config.toml
n_layer = 13
d_model = 128
n_experts = 48
experts_per_token = 2
d_expert = 80
d_shared_expert = 64
activation = "swiglu"
moe_layers = [0, 1, 2, 3, 4, 5, 6, 7, 8, 9, 10, 11, 12]
router_score = "softmax"
normalize_top_k = false
routed_scale = 7.3
balance_loss = 0.00242
balance_bias = false
init_std_router = 0.0168
lr_router = 0.000826
n_head = 2
n_kv_head = 1
head_dim = 64
vocab_size = 8192
norm = "rmsnorm"
norm_place = "pre"
norm_eps = 1e-05
positions = "rope"
rope_base = 10000.0
rope_fraction = 0.5
qk_norm = false
attn_scale = 0.125
tie_embeddings = false
parallel_block = true
init = "uniform"
init_std_qkv = 0.0395
init_std_o = 0.0
init_std_up = 0.0395
init_std_down = 0.0
optimizer = "soap_variant"
lr = 0.00453
beta1 = 0.95
beta2 = 0.99
weight_decay = 0.085
lr_head = 0.00876
warmup_steps = 200
schedule = "wsd"
decay_fraction = 0.251
decay_shape = "linear"
final_lr_fraction = 0.0
batch_tokens = 65536
seq_len = 1024
doc_mask = false
train_tokens = 368800000
steps = 5628
dataset = "wikipedia_en"
Below are experts of layer 7 (counted from 0) of a mixture-of-experts language model. Rows are named router (the router's row for the expert) and show model dimensions 64-127. Each number is 128 + 24 x the weight over its row's rms, rounded and kept within 0 to 255. Numbers have three digits each.
Before each expert's rows: "comes after" lists some tokens at least twice as common just before its tokens as in all text. This comes from a sample of Wikipedia text that the model never trained on. Tokens count by the router's weight.

# expert 15
comes after: " |\n", "4", ".\n\n", "3", "6", "5"
router:151105132121107096107095177089145096127123137133151147145126102111090132134137098120161152121145120139126146122121117157135127133101118126110126105118121144118143144111131130132108120139061150

# expert 4
comes after: "-", ":", "\n", "\n\n", "″W", " =\n\n"
router:115132112142136149083110133111128100144129156095107169132104131149096119126099122163109121130139103154104151133093182141116122143102118140118118136166122105123131133098077096149107124098089088

# expert 28
comes after: "9", "0", "en", "es", "e", "in"
router:170113152144122124178135135111097134135133116128154154099125119132136119147094147144110115119142099175139118130157127195218197125107137170154127149111096113136150154113152123094102124143150129

# expert 19
comes after: " as", " T", " P", " As", " to", " –"
router:117144135161110126106167146147158145142115099125164128133139144088097142126129103171170130144126154150154118146120122125109112157123149121105114139118115086138110156138131103097122124117075146

# expert 20
comes after: "1", "2", " ", "3", "9", "7"
router:061118111119144077116109120140120101122161162132075097079134153157112117130144144165101134126122119135120115118165174108086138122129135130088160133170107096137129113142123121106138132123138108

# expert 17
comes after: " |", ":", " of", ".", "9", " and"
router:062118114118147069118114122137118101124160167132073091077133149162112119132143141168101137134118117133128111119160176109086138125129135134085157136173108094139130112138116118109136137129138106

# expert 1
comes after: " |", " M", "0", ":", "M", "8"
router:075124121117129101073102112126128112138148148121082108098137172133099120158133121169100126115141106115114093134148204091091119112157140152075142113162113104140117110132122132130132115157136131

# expert 2
comes after: "1", "ab", "ag", "ig", "b", "g"
router:132118130089160149151122110084121141130109132156138148123129119159138152110106130166098127091130117135080114147103098128126115090113096151114125076116154131172125120096094111128123110137146161

# expert 14
comes after: "9", " |", " in", " by", ":", "="
router:061122117124143072116114120138117101124165161131074095076134146160114117131145142166105137129122121132119115117164178107088138125130130132087161135173105099135130112139120116107137136127138108

# expert 26
comes after: " the", "1", " New", "th", ")", " South"
router:115118116164114085087123101148177132147146170112094115169150132129082087115122174129105150154154119183135124151116169134137159100126135134101154161174114103083160127140129138115148150139126136

# expert 47
comes after: " ", "1", " (", " the", " The", "9"
router:061120118123141074120108117137120105126163163133073095077135149159111117133144144166104137132119120131124118113165179107090136122130132133088161135175103097137131114141119116109140133127141106

# expert 7
comes after: ",", " |", ";", ":", " and", "),"
router:127142153130168098113107118167084139138119149132099084135136132168124087164142149163129131098168107204158125111109139125062131121147121113123155120154107098168137173107121165126123124097126115

# expert 27
comes after: " F", " W", " f", " w", " R", "w"
router:115155098078096136131155149144153097165131089097089110122116160079136167131136109098147143145155158139148118127104134105127127163139129164115135183138141150132141124163142173174152152130150133

# expert 6
comes after: " ", " (", "9", "7", "4", " the"
router:061121116121145072116110124137120103125163161135072093075133150156110118132145143166102135133118118135118117116163181111091139124129131133089156136173106098138132114138121119108137139122140109

# expert 44
comes after: " |", "i", "k", "a", "0", "an"
router:059113121132165110131115112087088098135135142120093102117128150125095097142109166146100110130138150148119148118179117152159149091139132151093147099179131146098115120091098106134144148116161136

# expert 10
comes after: "0", "2", "5", "1", "6", "4"
router:061121131102147083110119117139118120114145174136076094083160155156114116126145146169100141109118133132123128114156169121080157123136137113098156136164119105135125129129111109122135147121147107

# expert 5
comes after: ".", ".\n\n", ",", "==\n", ".\n", ")."
router:144133150138177099124154123138154128106091120116159124106154172146089153111140115126120112154139116116129114108135131101091115135116151124096124072106161109118105097136131176143116093112095132

# expert 25
comes after: "1", " ", " (", ".", "\n", " +"
router:056119119126139077117110121136117100121161162132073094075135149161114117130146143169102133131117118131123115113161178108089137125130131135091159133171106099139132116141123115109140134126138107

# expert 45
comes after: "|", " |", "-", " No", ":", " F"
router:108143130083118083115130142136135072137178133097099130103155130084111133170119151189123148148104122139117131150173127106122144146140156150109140128154128097133152146135139080101131119135128109

# expert 42
comes after: " the", " in", " ", " of", " and", " to"
router:111091145134152077067106110128119132137129144072109091173118140166165111106113115161117125125124177161139134119130178134110120113113136090117139077157130114080134088120135104142163146091152159

# expert 32
comes after: " ", "2", " |", "1", "4", "5"
router:059116116120141071117109124136121101126161159133074096078135148157111115131144148173107136130119122134120118115164180110092140123127135132087158135172101097136131115136123122108138135125136108

# expert 34
comes after: " A", " E", " I", " O", "E", "A"
router:088158125138133145136136131163080133128145152130145150120128131084154087107116065177155133105121114125148109129134158119186156105130124155102131126101133120156136112182115082129126125159083108

# expert 46
comes after: " L", "–", " B", "L", " |", " C"
router:162091069120128125138143126146167139142136151162096113130165139135082169123146121111094131154182132149106117121114157100115102114123120133154139151147101113100139100130106125100144147121123114

# expert 36
comes after: " S", " J", " s", " H", " W", " on"
router:091164094114128144123109150143114078150125097112136113154173100095135133098138134130150120105099172115173118131166116115081099110084123137129136175135138149143117136160135156135114144107127101

# expert 35
comes after: " M", " N", " R", "2", " V", "m"
router:112152124112137163105124127075108150115143094151139125184136131107101130130122110111087086122095092086116109153102106171127124125169152138137131114141096152121081075145111150107130115173090112

# expert 37
comes after: " |", " ", ";", " K", "–", " -"
router:058118115118142072113113122140118103129159162136071097078135149155113119133144142166106129127123122131119117119159181110090140122124129130087161134171105101136129112143120122109142133124136109

# expert 29
comes after: " ", "|", " in", " September", " December", " May"
router:128153153125079121125149122164153136149136087128132161157147153133140155141126151121109125121157093096124151120083078144101114149160146108157166095148153120084134084134168134123115140156085175

# expert 40
comes after: "-", " S", ".", "at", "1", "–"
router:117130122120117099159135149147131112159136158131110141187106128146139089174120169115141144120111108145124096136154163109108149112092123148091124113134156094137114183132099107105126150160111149

# expert 22
comes after: " D", " d", " St", "st", " st", " G"
router:129111099161097095140121145143108146173117111158090145102106141148095112141121137072131161155128141141080167154107126116171116080149092137133138134159126140134107119153109171142137146098154150

# expert 11
comes after: " ", "o", "3", "ian", " X", " John"
router:118105126142127136110135086132128127158159170087095101124158118176104125123126177163105133113113129149151143108135159115112131128129118123130162125159123118106127106095165121109124132148112108

# expert 23
comes after: " \"", " (", "-", " ", " un", "=="
router:130131159108152125112152136143142151125132086115114140108092140106158162127123160084148155118117112151133151090103144094118112143110077111122104135084117176136123178164115109117132149096112131